From a checkpoint of a small mixture-of-experts model trained on Wikipedia.
Experts: 4 picks a token, a softmax router, a shared expert of 256 neurons.
Below are experts of layer 8 (counted from 0) of a mixture-of-experts language model. Rows are named router (the router's row for the expert), gate (a neuron's input weights, with its number), up (a neuron's input weights, with its number) and show model dimensions 128-191. Each number is 128 + 32 x the weight over its row's rms, rounded and kept within 0 to 255. Numbers have three digits each.
Before each expert's rows: "mostly gets" lists some tokens that are sent to it at least half of the time. This comes from a sample of Wikipedia text that the model never trained on.

# expert 15
mostly gets: "oph", " species", " c", "Species of", " drug", " human"
router:099164105120124104131162124170187140124081202147130157138133088177094135126111115059121120101153114169128106127089199189127138093164136098163113199156098050108181141109108105093145135133143099
gate0:128146142156110119111130183133222092165115187121112067191065160097145125056135183094110100153087120075156098113178166186106078157111093140135107107110135158154115132147111120108178107071111062
up0:110127156142126141120223141152095165106150163163144110150103128119112119106081170152141141149113114099023155134146154102116131127104168158151174101176179186088133142151146124080100150128122167

# expert 5
mostly gets: "% | ", "%; ", "% |", "- • Total: ", "°N ", "; A; H"
router:123145141054152117125140069129145111095094145172098145161167097087159174138137145154163166117127077132126158149111128129216100148125082132131104169148091130144129086088101141152167129142129087
gate0:144133093088204119120107118145158102106145094155150106124131114114195175138103102137126139130144128152101073180131155142127122181059157082118108137152121176117092132082114125118119138147139147
up0:104136122130149175133109116149126113094179097207211148111142127122138112112093135081115178093126108168074112128150149133170076131089157070117138129140143101155138146140166146096129096114175128

# expert 21
mostly gets: " Re", " La", " tr", " Ma", " Un", " trans"
router:118158108109107122126151119113110142089140100136127151140132115121087196138131120139148054121110075132133154174094201149152131136166115124112109141165070129115127146128149130152094153120129109
gate0:180146166124096126104138112117105103055184113139076129087135148135106136116164083136151190118156087111045162132106199112156128125133106119163189073087146116161124190125105139142127155096111132
up0:146116108118141153144122076097118115101149165101111088110171088149104119122209128160104161096060117191102122126152142140143154055146151113138114134109126112137126164167106102149119134136135127

# expert 28
mostly gets: " He was", " and was", ") is a", " and his", ", he was", " has been"
router:124106158129132086120168090150124131139093185113141130158129118161125124140170099056091118122127138139086100132120143127173114118179115140081117145101102167143098137119166157166139114153147050
gate0:145132192107169144172116117113161123115138148123095148109175115127129084175183160137163121104181123162186138128159141147143179142111163087117170192064088134086137123076164145170116118186155158
up0:091150137129151141129174179099164132170093124118112106118163183117160086129123116127112148109143086159173179164120159114125152083133180116172143099056149124083142124093141086117149110125175115

# expert 18
mostly gets: " made", " began", " wrote", " received", " died", " used"
router:088119084103096107078115095158168187146116171175164166137136106123207141163127141111119089144178061151070165163165159105138073104145116144118079128108110110078094143131114142137160124131155131
gate0:137129107126088176158088103210110132129106095126195164125107170144108182143179103115137170141156174139147169092160094129122095183080111066153157137160164064138098150129162102081144129122076108
up0:142110115135081172134076175168189157117117130109149097134114177125123092143099137068093156116179127100098153134134076153117064186108155127109150178149142139208167057108164095090157100168095138

# expert 22
mostly gets: " | USA", " | MF", "ZE", " | Clay", " | FRA", " Racing"
router:076189083096098064108134135154111145138155133201158122216121116136143132171170085064146071152082112075142131116178179164189156100163141140131107125210084156101147137094134163116125153172136131
gate0:172123184118103105087143150138067141157153088124160122155115127140110145129142115178123122092090172128165088112167090183113161088140119139116146130147169058142112120167214132135164137159168073
up0:158082209167114114110159122153170119137130151098178122133115150156176127136139170215107137124100173153171147098151126180179132142102073084086103090147155121205128143138177145080168096118149110

# expert 19
mostly gets: " that the", " had", " had been", " these", " to be", " would"
router:118201143069109105051132113127185152167085140100140116142123115146134137141141064094108082082143161104101111135104156145175091121090105160120101146142099092112087152135097124144135101129145094
gate0:126125120142165134092083149156131101060128065111091098110160132116078148142153146136091115131109184112138084061118125125124138140079044112093167138109149077080124114122146092125152132143130172
up0:115130172098102119099140108136177106129096152154174031115112092141138078096112132105093149063194177144164159133115153178158188111102134154126155124099168141107168119156113127121118101171160186

# expert 8
mostly gets: "|", "- ", " on ", ":", "  -", "==See also=="
router:118163134085096107091121117088167122137109091208115144197164109167170109120099097077111134085087074130107152153202158114133146073124077089101131171176104127156092104143112132159157059130197102
gate0:156145085160129121134164188173042075128155136149162199183164119159075140156139140097060083137112142167129159121126097101119128197166113110136155137118082146099090165115134063112150098122164129
up0:200143135171135112129137198165063074123172137189163196165155105172061107125122144105061077140108156156104158127134090137109144187155158106133164176117095139114085182100125093108170133100164114

# expert 10
mostly gets: ", with", "',", ") and", " when", "\",", " such as"
router:087136103100106132088216108152137217136064183183140158168147075166191137158152107123110106084090096063109164090152163145181095072146116131082086071154152139104105123102150159166164094178176076
gate0:093173165078107111100166183152119158130152161154149114162166186124111100112128155133120112105205116112104120129150130160057129106136172139071131082149130159158151089154116111117164105150096154
up0:091129123139092132151083165125132126154124187138175141124185111129176167152121170147090078113192131098093137178146130134114178104124088086059116075101133108116172116123106110087115099154069132

# expert 24
mostly gets: "š", " \\", "č", "\\", "iy", " $\\"
router:087181124129116132144118101134147132108123178149103162154123073164106138148139165077132114086073121112133132086095134180088148084155101106111127197179038110042131164124092121098127108137102107
gate0:104114081146169154101134138043088129158141076157171119135120102114121118093130168144095153080074103163104115121106113156124062159153098087124158104170136103168096162162132101134143138102144101
up0:116085143099056130080105144094095108160117108192132094083157087089167151120182176170114174040101102186142063134110141117166134129143129091084130120173099089138123176102083171097115119122162164

# expert 31
mostly gets: " taken", " hand", " brought", " came", " st", " good"
router:130194083097139130146149110173155142090148191132126162155103103131172167158163135106085071104157119134115090198128133084151127137135101150129097120143135140109090094123072155124149140141202099
gate0:161180140121173155087121093149074151100091108135119142141116124158142136103109135141103158083127096128158151112150122118086062135134127138130100140081144121134144091178055162099106185128081084
up0:177192150144146184094066076116084148098109101121127133103116112149132111094096175124141151044136105127147127094124141137078143124137092125101141106061154118097124150142078143122125157101113058

# expert 16
mostly gets: "| Party", "andidate | Votes |", " Award", "| Year", " | Notes |", "| No."
router:112166053097103167109173127138204150167156119164145166166153130126154163150136085102135129110099108183093137102177147134132138106103149069137163108118102083115131060166129140185172122116154102
gate0:124108146141128144155114180143159125146160146064130117116116129085086123147180176115094121114129123128100115083126128203132098070125104139134080143089143099062153087123157151150111117153163126
up0:143125180163152146150110071124166184146100148145068112198121099110139119105120143127116163125127112128141108100132177151102132109155166119145139152157105112077155149155162124063123175158153116

# expert 9
mostly gets: "\".", "ing.", "',", "es.", "er.", "s."
router:088155143114102123080119092144139201140103129160105134151184126140174223147090088079098145098097166141075208154144132122165131111199124140078104177134141079088112085137137150155113086148181108
gate0:090133176107096124123124130104147144166186103164102109137078157110085150103128088134116114213220128119151116161098136143130133159124102118129107142066118119097185104133145134106106113172168151
up0:096075156144099161108107138098132148167158106171095139122075126121086116130161118156158145196193107132155107131114134136132129131101087109105110090062106147133145107120186091106087102110158165

# expert 2
mostly gets: " Center", " University", " Avenue", " Island", " City", " London"
router:077149124131113068133180141155119122168104168119156117173140099145182160126156115109155100135135117097131162148168170138189146130174092166077142152209089133097164107134156130098146118174120104
gate0:097050086105182118086131178134115169145102138105189100154160093113137082118113128135095177076193126151103152129118128162095115142105069116188137088091143123158105132123093183149132126105152144
up0:135131150153121091095091059129176101136175154080143191124173184152114171139176108109145085142156074112101080107095167124124156165084139131162081127106109041146171145183073178098122158121142057

# expert 17
mostly gets: "_{", " $", " | \"", " \"", "R ", "_"
router:075131103123120123065175119131156131138124106133141121144165121168145122135147094138188103104077127096159170142167164098107116068108140132133134159119051097088073127115060130178162075162127202
gate0:135129113151104184159107130148107085124144111217162131120071120137148124043203097133106147155128139116118131169129112144120140137129098067103083119130143160168155121095121138155092054114118099
up0:166148129138177119098144160115150134110167080074062151185142145152101153112158125122145122141134145130087215032180089155137114149100131187145113132059125086163121123177108136128183164149167072

# expert 29
mostly gets: " of B", ", R", " in B", " of R", " Pol", " Col"
router:116121121100088127136131099143119100175148142145144106169103119117130162151124089074166152164157092143146130127063156139131105146126121136114124140079103169133070081146189086191103144178124142
gate0:181135126198152114124116121133104140134181123182070112177118219157071100169137088098168166113136125132138092084104117235152124118150098090148156114138109105086081138137093040144076149109179162
up0:111134095139067110109165121126139115097131136133092128146161143077095077152100187125142177169110078106067160115086177124133067069136165097098174043145091107102159131118149119108137151116137155

# expert 13
mostly gets: " de", "ensis", " de la", " von", "- Genus:", "- Genus"
router:128150128146074132156145159133148135142105128141134135151135087180106126173098107114159069122111129147076146132089153178155152073177105144048081134150088146126149139111186158116161127189176128
gate0:169126089156083148198153141099161119167122140107167102086112208090132117134218154111110193099132163099017132107107066111140148154098129144093123153113134092176125175149088117120158129109133067
up0:160146101139108090095092125123079139120137123096098139121089162108173145134163119079106190116102130142157119128148131146096150129136134099129123151029098082104183117159125075157148100147143169

# expert 4
mostly gets: "-m", " won the", " the p", " my", " a m", " of m"
router:105100120120140130124160150101127192127069201172197155112152074157166148185113048108106110185170121163132095154133150171168164166173115136083132094150089079082094096089125155104132102122143107
gate0:126098177195128124114158099134108120121167146152116158130134160096131123154169113122055114128138135117121089138151145171172164138130084173112137099082134119138172159164160147106127134081126166
up0:132129097098152107107140113100074097175146136092182177173135114106178108142158069144093091134123132154130071092109164137101189099139121103065126085182164126136108175127166166123122184091108126

# expert 0
mostly gets: " ==", " ===", " him", "==History==", " =", " ===="
router:082203129122158052122195160084130175157070150142172155182158093124127150149156119064092091156146163096098149145202127141121132158156094144106108121165131104070102131162120107145157138148154121
gate0:156150123140159198114098129084150116174147163131099130120093146149143136119142139150101128114113109123158113121138139082159103140094089120157114161128110127132179112155109108113131135085085179
up0:166154092164151076145126103110087127105109115147103103133165133137139055150097136110077119123148126113168162122134219064144143136126121067095062147169141104102167142101148097142091158092100121

# expert 25
mostly gets: " km", "°W", " east", " west", " minutes", " north"
router:070169106089153139100155045104130158118104178138104080113156085185136179107139125134071144084113139091096120203091197095163162073116121102108118131143105110176123136130163131126133099115129113
gate0:130121112082099083140136126125116138078184099132155153115111026128092147133127175118171106117089147107156131084162128089177103103174091099153094107099113106092130106196135124139148156081071098
up0:143111093155166155103074081148157149149073165135097119119064172111189097103138142108104148127131126160096119136156097122113153155103160131144113150161106098158111104077117082117201109157156158

# expert 12
mostly gets: "°N ", "- ", ") | ", " on ", "| ", " the "
router:125113129092137085138134123139191152158129089169140138193164086149157112145115130109147109157078090119069152163178178110192125059137104118113076120134065094149112107103084099140148129141147116
gate0:185074129140123107179152092117114111107123122081095120148143115147139117107134102107114126069120100139120134166120109090143126102191119128112165170135115126105201114160161127084160098139211128
up0:082150122109177109055152168113141140148158061127110153124093157075099135126107168134153158137152192159124120091063175147099103121065125136167126102122150128115128131117090106159097101158089137

# expert 11
mostly gets: " won the", " perform", " inter", " championship", " represent", " tournament"
router:087167081073068140071146115133138133161112130146181101120150145120186208171190124134140123104113110094101113099187150151138107117122152116115111153150107110113071127110155133151147104150119025
gate0:136092076117142111082216105152118131173171123139102175150111137061145119091136137128097123143099028113095121145093081135093138134123147151184125144145093154130178179059061110094146153160153112
up0:110137118127150074075148116118125171097111100107102173152120137079121080086173129138116149154158104128146142143124055109138132173104140137134136151152055117102145199086155103166150180166126142

# expert 20
mostly gets: " (born ", " =", " politician", "°W", "°E", "idae"
router:107176131086125081128205109166121156128130178155152118187122102138132159153170127095121105153121137098123188121091131187169137126167089145078119162200120100102171125136164111134119095193179091
gate0:120154145120125119163141144141152103171192157104123066160103114202100104096070067120153156155131138121135163120113145139121123149121164096124151173135157152123115107137178140130138202119119074
up0:146129061166178049105099141093135179132168066151133172060112114135131124170162148165119123156155144130142076174130119128144078146148083166107104079100103069182137100137099152136136095111123158

# expert 14
mostly gets: ", he", ", she", " that he", " she", " She", "He"
router:086182111113107081091129120082097140123051128112137131157131095148098152190173132087140092177149140192164129164126151121127095125147087140101113129121072086084119130138132132144171094125102037
gate0:082064138116109164138159141085084148145159098143163138092044081124164128128080065115143102149135106133111133149135079080106055122127141213135081113148138148089150123127125200139142104147065111
up0:173203126123168107127140141187163128101112157101085139180178164133111109122165180136104180143102146128189137098129173160180210160110094045079165104135082155183111126172148100123098078077180152

# expert 6
mostly gets: " his", " their", " its", " during the", " of his", " after the"
router:135153072078089141075176110116128133142089148118142124197141069117152132118089080129120094077138082172084155154132115189178116175115155158112083117135125094125093060115126123159157123142146109
gate0:120142141111118099106181099149139130135125077103091154150057100086135107158143096171091146133137105145124157113133079127087115087161101097090165112086135152060109124132157178134143179102121135
up0:097112112066148106052140111149141150123092136167083106156160176078110124124136088163128120135150165076132145110062036164157085121214184116113163132113141178108044131144182166130133194139152126

# expert 26
mostly gets: " Sh", "- L", "; L", ": L", " sh", " Kh"
router:124127080106075088091083119093152089110080194127207147125154137119179164132185172094209132136142125113127092164151123119167075132141086113146130132174136074130100104140060114093147090146146050
gate0:104120116165171101170112072116149113142159184163129182110054147146147087146107106127099141094151155140132122141105120165133199156147101088178101124143134085127149078125155143134185133105168113
up0:133133161073092113128144134053111130185119078146149125118140116129136086169170209082127090131090139130134146141113190098111121145132126129085128102168063178125106155131160113145089164098079113

# expert 3
mostly gets: "400", "½", "300", " over ", "200", "261"
router:078162106118091093161175068125148160137076146147194117163139106151139118149137134153107160090122165174152102137102158120149119091154099117101055188174064119124037102070138144169115156160139081
gate0:136140125110187159164101175122156108171150113088119140081144103127126098150135152078111149132131177140105135150155134123070134137098159105141080133136137176138109079094089073212178081127105125
up0:161122098079104123165154092156156100079070101099136145139094096144158137131112047133085165134114115106134142158168119117137135098075072136106212096105177093103177143094166149067157107142138106